From a checkpoint of a small mixture-of-experts model trained on Wikipedia.
Training: 335M tokens, 10224 steps.
Below are experts of layer 2 (counted from 0) of a mixture-of-experts language model. Rows are named gate (a neuron's input weights, with its number), up (a neuron's input weights, with its number) and show model dimensions 0-191. Each number is 500 + 40 x the weight over its row's rms, rounded and kept within 0 to 999. Numbers have three digits each.
Before each expert's rows: a language model's description of what the expert responds to. This comes from a sample of Wikipedia text that the model never trained on.

# expert 1
Description: Bare space tokens in tables and after ordinals or list items, plus opening word pieces like cell, leg, communica, fa.
gate12:480482478490495500467530508462455516514506554537484573454454452413441547513469569495483525585506444461534519456490500513482432477581454530475604512544519390465401515462442528514514480473424485413448533494477464439467431490473533491486520500459480539543485540513534480496512568594479497468499549548510462530467542459507537503450527518514482543485533411473561484480504487484466510461522441504525500542545600480470524528485462470486450429482547462505461544535485475517435488519498470488528461488487480491450430630533479532502511516471488533464508470478456515469414494480498512523
up12:522539509488574516469563455462597515472517489496447469520535526547573457512540544507507581494547564504429497517455542535500501535491516422388496456452452547498524549502527573554487500483512468464496506490509445525532530565515454492522494487542447504438499527482499481504447486466481480468510476537449519494457440512464479451540502451493482512533515542469500505589546494545538498546497542508499539445483473513564472482523514450507533503460490520514516480510518530518587492475499569519513544484458552563555510483464531500532463516546450473482463577419555479508549543499492514448

# expert 9
Description: Inflectional and derivational endings closing a word, like -age, -s, -ed, -ies, -ate, especially aged in birth-date parentheses.
gate0:559530511539445544492496481514553498589475501539396486476494595410520540515501472429580501503492531505526548492513459507501549510518499463506550519439539547518469498482502550631433500504475513535510520503541519509498522475471557463483457508485448448530508568488506477481520464480455516560496506536499441519454469481447513487516523537530528578466505420471495454524517460524511460475507534455503533525484515544396537504606561520529490468462541525466564463494519411526559578448504448383501525564544525461535521435542610520470551467478475527536484513484521485472491515533504504484
up0:532478494491502485472478497463472517523579512478500478512487529413504590520575425495506532493519496491515448559484440482486531435468478504490569530445458480499523521436517514482554502453458509514534490520512418523517446508515534463467448449524490407503495483418518517463469454470524487555389496499414574477527512518549484522544507416464513524441508496576509563478557504469461541478504505517511484496499493480523517464501474554545469546473498489502454522492474540517465526575508504448476537524538502538503580522512513434465485404515463479552450506476484489443509470484527458504

# expert 31
Description: Nouns like years, year, time, season and country words like States, US, American, World, Kingdom after in or the.
gate0:457464562514514507473453488493475541510476538515583527482541559450495485532558523510456501461499519542480495549515499548501513543481424450520564469506495439513490501471506558466517449448498491498520502510491509545453503524516561513520461464510503485490485516456467535555479428493495491482545461503463599537473452518508538496591532509476531540507512577523479511476495541451545477378432510518535615462457495502496526454483547432595574499552495486531445554470497578404529552561474485475502457475493487517457497539548469527415507474505515458488495549465548568384482498537442524508
up0:502451447520554486490502464471501564521417499479552514485512451454495499447610490547458525551490529497489551570533442513469612440511460446512503472497506576475511449465518458513494453411506505474470520484527489454509517474475549501462474484479461453505503567501529494477495529541421493478468468555443564549484466494516555511566483493446551544463506546523529495537550485518523455488541463473546529540489449501469544484520507525483496541475512490473499545562507571501506506529489528470417471525527483502478500497489486472509482495460458473514521521479494459415469536530400506525

# expert 28
Description: First digits of numbers, years and scores, ordinals like first, second, third, and tten in Rotten Tomatoes.
gate0:522492534454491568421445471488453573557459584457573537403466522533466500464555524417474500475469516516525483486509531487519522428474515556516519500530575515471541512505504544574528434503514493532472529485497527509492492495503539454520523463481554484487518475425507513423501505515507526521496448591554479514472423445462558500448457436472469453527503473448528514502493504543531541469491539591506552429525555462499473539486488522533540511525579458532529513533508478496472577533498504463533478570520572491380445437499509449458516587488462465539448516467464489492429440487489529482
up0:585462452515473471508582490481454533513520492538494465494531516444428560499477454552488506478503426526525470453489472598409488474434507561454504468538462485480468553516505429532481513489507505577512501492496481465530573548459427470550533492538451480499555516489474434464483596501472502542508549475525532490491499457577520483473534464537441413526546515499515483494547463538509525510472525512468528421550472557508477542465505542459480475491493442425518491571481547531481479509465578497450475499456521482547532499430512522521458531492504448509550466489458456518497442515495464503

# expert 24
Description: Line-break tokens ending headings, list items, table rows and credits, especially the blank line before a heading or paragraph.
gate0:482501500503450417472511523472521489496526528458436509463532504508500479500512497439462495478552432474515608402427520495482508511438519537529462540470584533507486537484486507503603448529447522518425475498406467466461538525531422557517491497529551528522568475471506532486546630592529443555555517547491496519490480471460501468460470564548548496547456500487469438507524519417560604445484504497553579457385528577485524529441558484519471516532506501481492503538511489471570596460434564482498435495490497546513505521431479452523462491494514477519440445405473446457486531456473520478
up0:469486547499496504523490506465504436536487496499500537489496494439520478460562471542475430538490506460509447449441522493456452484471479478485523522508523454533526508554538414535481444451472506566495514538501477516504491511437542532465498494539518578526509561534531616466478561488431517515582518509522490562538488532459490522498501497549493428378444491565484475467505506429452465489496571398483469467538549558515527426575510543541522533523525493489447479496506495536497524518477459525441505483539513484471500444497435477523491477551532544467503509573475489577524453557472512535

# expert 12
Description: Second pieces of names and words, like Stad-ion, Li-am, Li-u, Ya-zo, plus closing parentheses after years or durations in lists.
gate0:554422473537574532501538436388503495531483522439489490468468550503530535534479516493430506514436524545512483486521430474566490494539540483493492570472486488477471516527497434485484468501451468516518543532544485498546521505458546544463494440469503539524518528478532422469510509469516525527495441584614500535459520557538541487456459498496465479501468504549524529500559492493548458543489567477574529503495523454532442509513484468569467504488536487555463460499513468501525425456554413502476481505510501530504491504507531479487488410542404506449470431482533461583539480518478414480
up0:440506521517528549503419488491477503501515474493448520510512434508580494561512471509458455453424497512462449416458518454495473526453571506462501431457494506534450503487378479501512506430578471513481449434460522429475502499535472503481584511425482492492502542488510502486500522507561535428491414503469453504461542524429453417425461469481507500499480520498479522503510573438542472479459484500525541412530479480558555448522497551463587522552522496562460536463538512461576526489520522505526442516531512485497490615485556562474546524435496495486514409560492446489526490466459471493

# expert 8
Description: Suffix or inner pieces like ing, ol, ation, ment (Folkestone, isolated), and country or proper names like Iran, Russia, Scotland.
gate0:493503543503503587468441475472479494516487518417475441485479517539514585490509477518462544487466486471481391505564572539476468568474483508441468559410506507436563483476457502522475500505455459561537529556461431518510540551442503509527421484494482457503504497488567484502452542515487539508487507415509457552469486515514432450527523549501496435495493444550483545512434501477494491548494458481450451513444512420513425475488505481441509471484561498538593558535511479473437525493491547491466457453477490470503510458481497473596542497528465479517484483518503517463497405446437542585
up0:526499551480495504515524444513481495579428496503547495506524571431505471539519455501520550500492511542444446512534474477456434471496521463540521490528497495549470539545513568491474556541473476460512554480482555541488477472494574500475468581524490520437513531546536481505509420487539533510600485504527492549526473519470524509454480512515457428473467444425493517495516467475504443481554482445476545471527505557511542451509483505424469455500544470488467585521503505506489485549513577533457509552509604562488488525462577614576495445512480491446462517571463413527541511528442532512

# expert 14
Description: Opening parenthesis after a name before birth dates, plus list connectors: and, or, semicolons, slashes, dashes, while.
gate0:525514487444471549473538456507519414587487537497539525442461471495492431478485518482521525450498521527504527477547490494483504532500495546456521459554519620543445550470492567525492496434520462531464492482497491458439486497452478482540509472418438451536423504491516522489487513482518578506478519532499484518525469454409501456493458454547403475569468529505533500545501484535511505446525481604544534456572536477528537473473513534493565367558570503485484522468474516485461424523474440428533449534452441515444557487502516509543419488504480469516539562498530509475457551541489554554
up0:482481510563589461502521558508538506470541478581522565473422514529548466447519485518459489441483522520579571475469533522479477486414444493479552570513498498540501396495477508510529548468553489483517486468457465500495449499459505459446490622553539518505436544530427507441506508492522476516559467534480473529507548490428524427491507503517462460497481543497540515515606495503511516522479474516490486450513488505511546505493602656536455449532506521507493461457519506561465471505546523488524491400474427520484490498448466534469420493488514545499495608501514503497521526544477547493

# expert 27
Description: Prepositions and articles after a noun or verb in running prose, such as of, in, for, as, on, with, a, the.
gate0:484481548429479465493476488471454439455531533465504589493545509511547535507538562475501490511537471408544506512505444533454420520469499513529558585504522516480588560482586497533518472399481455440575558525463454461493509493486490544472549449510535498593499506485527508482556454533464590584479423535509505498457548502504489597423492489461515471487480508441476486535425563487499539427511547487500522544461493466547496481473546481458505581511538465497463570509470529552471497483514490524465560482502531553558505443524484467463472520499525491500494515563594563581538448486531423543
up0:534558512452465494508563474530517533488453517536532432503534487543485488487480506484562504511492449524500428505467504583568497491496481461480504514530447496537499532589435483509420536543516559564520513487508560474542486534555480436496495528506530487491519508473473512534469399497497429482489506520450468449517617466478525527594512547542507498531562510498508558477495438468493444504548527503506468465486492475464538465513533456481432504532532506504463422572522496523463511444517438476473444444539502491452518509522501527477495475496480503502523561510478432485443525504502614436

# expert 29
Description: Leading digits 1 and 2 opening years or numbers (1949, 2017), and pieces after an initial G (Gressitt, Griselda).
gate0:496549506461490463494480461498444502511548524504497579470485488453550575448467462451462462476459468570598539482514542537521480509458583567578519432512575521496563430530471543553568538481521527506521540503516477446468463538506489473475508520470504449458449563502483461464564511443456498546447419646524468499480487505497571594527406555490450427453482503464524544458510511457491480437560482440545540483467521515575422500490544552506450565466505444520456469511510504519441437461540393470472499527491537500397481521532516541458534534530486488505534480503591466554468472491538520559
up0:503478495485509465491521469501456503498470490479492568504517564510525469508488531556445516556567459578588530574451484495502531456481574557584500494483509561452462489528492489476461528513489532511513496479472459487524468550463575481497600528515499459531531477515557489500526550484472507532580486499523440499530543487505503542517483528483486505502473482565473467506500477459537586477590502525538458524468519435532513480423445481473452460568521476528470503464519458476517486406510423489546509528550409464413457499517502497442501435534553548500472533513552463501471536499498434520

# expert 17
Description: Inner and final digits of decimals, coordinates, percentages, and table figures, such as 43.1292°N, 1.37, 24.83%.
gate0:493459499517556590530513504434553512546471501543486453503576479551463597502547498453504478470492539489400494432555546475445576549481503550567525507549436536494513462504459448553503551447543551504482492506490428540450538516463497458486454522519481506529505416454472459465473437532522470470527463572526444508536441484466543578477483477547506428513502583445538539494518524478393424483490459534573534486500494532603563484504510596503511443514533481556479461490503512480497504478449486514538414512448484521495465523436485542411481537528545461515576529528482514480462467538507429516
up0:489504438565543525518456554512474496541547489452503544498560430560508475509484466490503507483494433509533576518525454495475530555491534535445532463456455558520433524531607546443450574534512530518511520518466456445508491534512473469525551483583486532499479525525548420529537473445513536580423501521505479511429506517433459511483468458522538531501443493523426466578514550507518478513500482538483391583485495455538493446539497486510517570477545550478426504523472505473638549541581425544563544480471454513479494441545510485553593532434555504493457544507509471470510570480479508547